Weights of a small mixture-of-experts language model, trained from scratch on English Wikipedia.
Size: 11 layers, width 448, vocabulary 32768, 93.3M parameters.
Experts: 80 experts in each of 11 layers, 64 ELU neurons an expert, 8 picks a token, a sigmoid router, a shared expert of 512 neurons.
Training: a variant of Muon for the experts, 426M tokens, 6119 steps.
Below are experts of layer 5 (counted from 0) of a mixture-of-experts language model. Rows are named router (the router's row for the expert) and show model dimensions 0-55. Each number is 128 + 24 x the weight over its row's rms, rounded and kept within 0 to 255. Numbers have three digits each.
After each expert's rows: "comes before" lists some tokens at least twice as common just after its tokens as in all text; "mostly gets" lists some tokens that are sent to it at least half of the time. This comes from a sample of Wikipedia text that the model never trained on. Tokens count by the router's weight.

# expert 55
router:167142132166113106127120164149118144116128138140145160119116109145123096121134176146140140104076144104101130093115123076131138158073187106087133136105161143147129120082
comes before: " |", ".", ",", "–", ")", ";"
mostly gets: "ร", "น", "ง"

# expert 46
router:149130136170053170173093166122075138136076155135123125148131158135089143124142184165194136154128146099069108108127131107134105132117120126115205101081123134146120115128
comes before: "9", "0", "8", "7", "5", "6"
mostly gets: " one", " c", " C", " co", " con", " Con"

# expert 59
router:143153144120114164124119143137109095157161145090140144144116164165101140155161151115097129139122158134083134128108128134122133148086173141092153096152117170137117102132
comes before: ",", " and", " of", " in", " by", " to"
mostly gets: " water", " oil", "ium", "able", " structure", " white"

# expert 1
router:175119142115131145137102151134097121138107162144180132139114139144062115135169146132114147119087144124129158121103140103133099172116116115123148127126140141163128106119
comes before: " |", " |\n", " and", ";", " (", " is"
mostly gets: ")", "\"", " Racing", " JPL", " %", "]"

# expert 48
router:173119162144127168166107189131122135118110175123160141150142146156107097130130156126136147134115131105115123142080145126106103154106132099113133110132143149144133118140
comes before: " ", " |", " |\n", " —;", " —", "3"
mostly gets: " —;", "°N", "See", " Coordinates", "″N", " Goals"

# expert 4
router:151101150192117134142118115160118155151108131126121120145113170135119118164142137101151128140135139108125150141148178113130105180069117115118134125091130143142157129133
comes before: " the", " of", " a", " his", " its", " their"
mostly gets: " into", " like", " than", " between", " from", " those"

# expert 43
router:154114165121147156138080115097104147122132126130117082132149133131089095080126157156139091117106106133118136105095152154100093122143147078124098116109147157130114108116
comes before: " |", ".", "%", " |\n", "5", "4"
mostly gets: "″N", " these", "″W", " several", " many", " population"

# expert 15
router:178132176147091133134121172153109136136112173099127146103107176147086101134129143120127154111127132122143163120114124110095141145095150080095162154116123116113135084136
comes before: " be", " |", "-", "0", "–", " have"
mostly gets: " would", " can", " will", " could", " may", "'t"

# expert 7
router:136143148112174157159123122126122137130125147215132131144102122125113137112162166151156134140076124097130173086118140114101113128122165143123139129117172136128103107092
comes before: ",", " (", "'s", "\n", " and", " was"
mostly gets: " York", " Smith", " London", " Angeles", "ville", "ley"

# expert 18
router:126157175171085147134160126110068181120055134129139115095116150132084089148112159152143125136112137155109122095084095085138098162099129130116174123099150106148112085150
comes before: "0", "5", "4", "3", "1", "2"
mostly gets: " JPL", " Genus", " Phylum", "°N", " Species", " Coordinates"

# expert 70
router:130098166155146133133121150108104136136079142133144086133103137107120094112144142156095095173112158084132101103119118117120073123106116124089140125101155135128102111129
comes before: "-", "==", "The", "===", "|", "In"
mostly gets: ".\n\n", " \"", "\n\n", "==", "==\n", "==="

# expert 29
router:146137128115127163182088142122082124130107150127144108133091108172115131078109149150118123127131135134104135104116139118123132168147166120134100117124130169116150044134
comes before: "1", "2", "3", "4", "5", "6"
mostly gets: "–", "°", "′", " km", "°N", "/"

# expert 37
router:120125172138132172120121143080086139144106145150138099146119149119135097135178159142138106126106136102124135114144138128077129191093160136134144115130164140142121100143
comes before: " the", " ", " first", " United", " same", " his"
mostly gets: " in", " In", "In", " during", " within", " the"

# expert 67
router:166104200185107114110121141085127103113109165149111141158095146155116129079168160116148082110105178105118138131116138113146091155070140124089124105113138120139143129122
comes before: " ", "|", " \"", " November", " December", " September"
mostly gets: "|", " February", " November", "====", " March", "==="

# expert 11
router:138110170160085148192112174134102132149098142183177162145118125167118139158152156144154122120071136098137105107121148126115081177116161136122130115096141130166096084113
comes before: "1", "9", "2", "0", "8", "7"
mostly gets: " (", "born", " born", "(", " Born", "(s"

# expert 8
router:175112116137114169158140186130099112167104148141118155121127125156122124121109150130151142131102128138110124105097125118131123119125170127095154134108128108170115087104
comes before: " of", ",", " in", " and", ".", ".\n\n"
mostly gets: " School", " Award", " Council", "″W", " program", " Church"

# expert 65
router:147105122135144152113101192093104173109108137134115149116122152121096117138152155126132140098050114110101120107125119141095081145151151132120152104140171115111135113109
comes before: " ", " and", " which", " but", " who", " where"
mostly gets: "\",", "),", ",\"", "\";", " Binomial", ",\n"

# expert 31
router:148090170122133115154111104140125097139127135171116168125090146118099133126137164122108125146127136143120144106096115082124110155106142133071153078105120134146111123119
comes before: " the", " to", " a", " that", " of", " it"
mostly gets: " could", " if", " However", " because", " like", " said"

# expert 12
router:150120177140130189134122141100111128122085163119117130171108144148149093133144182137143097129089117124132105124105130117134114148124113095131192124157155135135126064118
comes before: " ", "3", " \"", " —", " Born", " List"
mostly gets: "-", " FW", " MF", "|", "-w", " ENG"

# expert 53
router:163113158132132133128171152124083131157118115207177162119096186122122119113136137131131113138129110110146141113111123123125122134102170124144125098135139153143124089119
comes before: " the", " a", " to", " that", " his", " it"
mostly gets: " where", " took", " when", " had", "°N", " having"

# expert 40
router:155134173190112130149131151146131140128096168159117125150137142146140075128110147132168118118107143146110145131132134129132118163107141136130164136114170121156130118132
comes before: " ", " \"", " —", " +", " USA", " −"
mostly gets: " |", " DF", " CR", " MF", " ▌", " by"

# expert 68
router:150090161169097194165099131122097166152092176111128121138127159145139129115118141138132128129116120069124122161131118087118122176114144129079125130111158129159120111125
comes before: " the", " a", " his", " its", " her", " their"
mostly gets: " for", " For", " during", " at", " After", " due"

# expert 66
router:158145208129098117124142129118138157127097148119124125128105134143101093126127190127122123115110099122108140131074151099122144172117174108135151116123152130134156117122
comes before: " |", " |\n", ";", ")", " (", ":"
mostly gets: "°W", " —;", " Yes", "NL", " Haleakala", "})"

# expert 44
router:212135156122152162151153119139078119114098138141158150105081103149061125136166190134129139140115103168144157109071108139121086176118146110127124089125139155146123090103
comes before: "\n", ",", " |", " (", ")", "\n\n"
mostly gets: " France", " kg", " Australia", " Germany", " Canada", " States"

# expert 13
router:204088130097174153165135127143070093163117150132140150129097114120103126145163149151132099153128146134136133084110141149126082184117157125105143100127135167131122082116
comes before: ",", ".", " and", " in", ".\n\n", " of"
mostly gets: " law", " year", " season", " episodes", " election", " game"

# expert 56
router:126112187125128127120101157139075158130094151138121120168100131129117105125168145146123126104098137083090131136101147130135093169103140134106134115137142156142118114121
comes before: "|", "-", " ", "==", "===", "The"
mostly gets: " |\n", "\n", ")\n", ".\n", ".\n\n", " |\n\n"

# expert 74
router:130090178181092159196125138098098117141082150123123110117123154119108103103149167165150096140083158130128137118128146103110123141130150114121177094095164149137107111137
comes before: "1", "2", "0", "3", "9", "4"
mostly gets: " $", " ", "{", " €", " £", " Nominated"

# expert 2
router:141121127145134169194082164112098125135107180143154115121062146188118123128120140144163119146090131115125157139084098103140101186077130139119116114128139133160132079098
comes before: ":", " ", "2", "0", "1", "9"
mostly gets: " November", " January", " September", " July", " October", " August"

# expert 24
router:173105166121117155119128185128110129113116144147147098140135171120079071126123153145109151154075144128121163095105131129122081163095141122084121097127156119139116110103
comes before: " ", " |\n", " |", " —;", "3", ";"
mostly gets: " JPL", " According", " MPC", " Votes", " addition", " ·"

# expert 26
router:124119174154085134131104196101098089118133125157125152117133140126128108146160143129151113104085124083126101104132156091123113132142154119096139130132112166143157083109
comes before: " ", "-", " \"", " -", " The", " A"
mostly gets: " –", " -", "):", " :", " Released", " −"

# expert 5
router:156113157134099159126101137126102146143117120128166088117152158107112097103157159154130084136139112162120091110110133129118104143126185108126134102103138159118119104139
comes before: "0", "1", "2", "5", "3", "4"
mostly gets: " two", " three", " several", " five", " four", " six"

# expert 30
router:200141149184069149154111156117086136153127145127109122119097139147125096156160148158138094146107143123108125128109137109112101201092156121105140126122132132136104101124
comes before: "0", " |", "3", "5", "4", "9"
mostly gets: "′", " car", " ch", "ap", "ik", "-C"

# expert 62
router:178128131152098194119129173142113151204126163164139122166149171138131098147147128135122110118103116091100162099133106107109137178086126117126119113116146124132117068139
comes before: " the", " in", " to", " a", " on", " by"
mostly gets: " at", " near", " located", " died", " At", "On"

# expert 36
router:149131159181091154157106178148092161149098166165123111122114164124118097127103139124162126133106093101101095128128153136118160163131115105138154090113162179137101098109
comes before: " the", " a", " his", " been", " an", " was"
mostly gets: " with", " had", " has", " have", " under", " without"

# expert 42
router:151109159124139156154094131132098102171089142146164087119095146151079084123141115132159130125129168144115166115111123113139120197143132130094131123114167177137127118115
comes before: " |", "|", "-", "==\n", "\n", " |\n"
mostly gets: ":\n", " JPL", " Votes", " %", "|---|---|---|---|\n", " Apps"

# expert 77
router:140159127175125131129094105145075106124073129190136142151095157120092109139168154166131100165135128133120168155100156085126113170127124118106127103105121148151118124131
comes before: "1", "2", "3", "4", " -", "–"
mostly gets: " N", " f", " I", " J", " S", " M"

# expert 69
router:156121167155110148156089173137098167153118149165157154133089136174125140128147173127107141126111125133122122090106170094099105171136181115096134121127124141137145088075
comes before: "1", "0", "9", "8", "7", "6"
mostly gets: " century", " now", " originally", " former", " currently", " later"

# expert 75
router:138136161172076126172105156114097141133087140135129130171103126152105096101157141136116094152128145098131117131089145116132134205108113140119142133158121125136140123112
comes before: "1", "2", "3", "4", "0", "5"
mostly gets: "–", "_{", "′", "°", "^{", "folio"

# expert 52
router:175139150164058172135106156115072134138084152154146147128104158107113075124145176133127097156151131118131110122095119120112117149097175146120112132109126173149125112093
comes before: "0", "5", ".", "4", "6", "3"
mostly gets: "°", "X", " SA", " Air", " PC", " aircraft"

# expert 41
router:172142174139114193148080159133101157117120122150122129164126138131130102114181132108125143115087131118106153119125124115094098152125137100124129140138149124140110067110
comes before: " ", " —", " —;", " +", " −", " A"
mostly gets: " —;", ";", " MPC", " ·", " |", " %"

# expert 25
router:188067120153151163149147177134090109121079127126126163107092140140118112125120165129160144135083156113104125114116155124127126191111154103115140140115136121142118131137
comes before: " of", ",", ".", " was", " in", ".\n\n"
mostly gets: " album", " daughter", " version", " forces", " song", " film"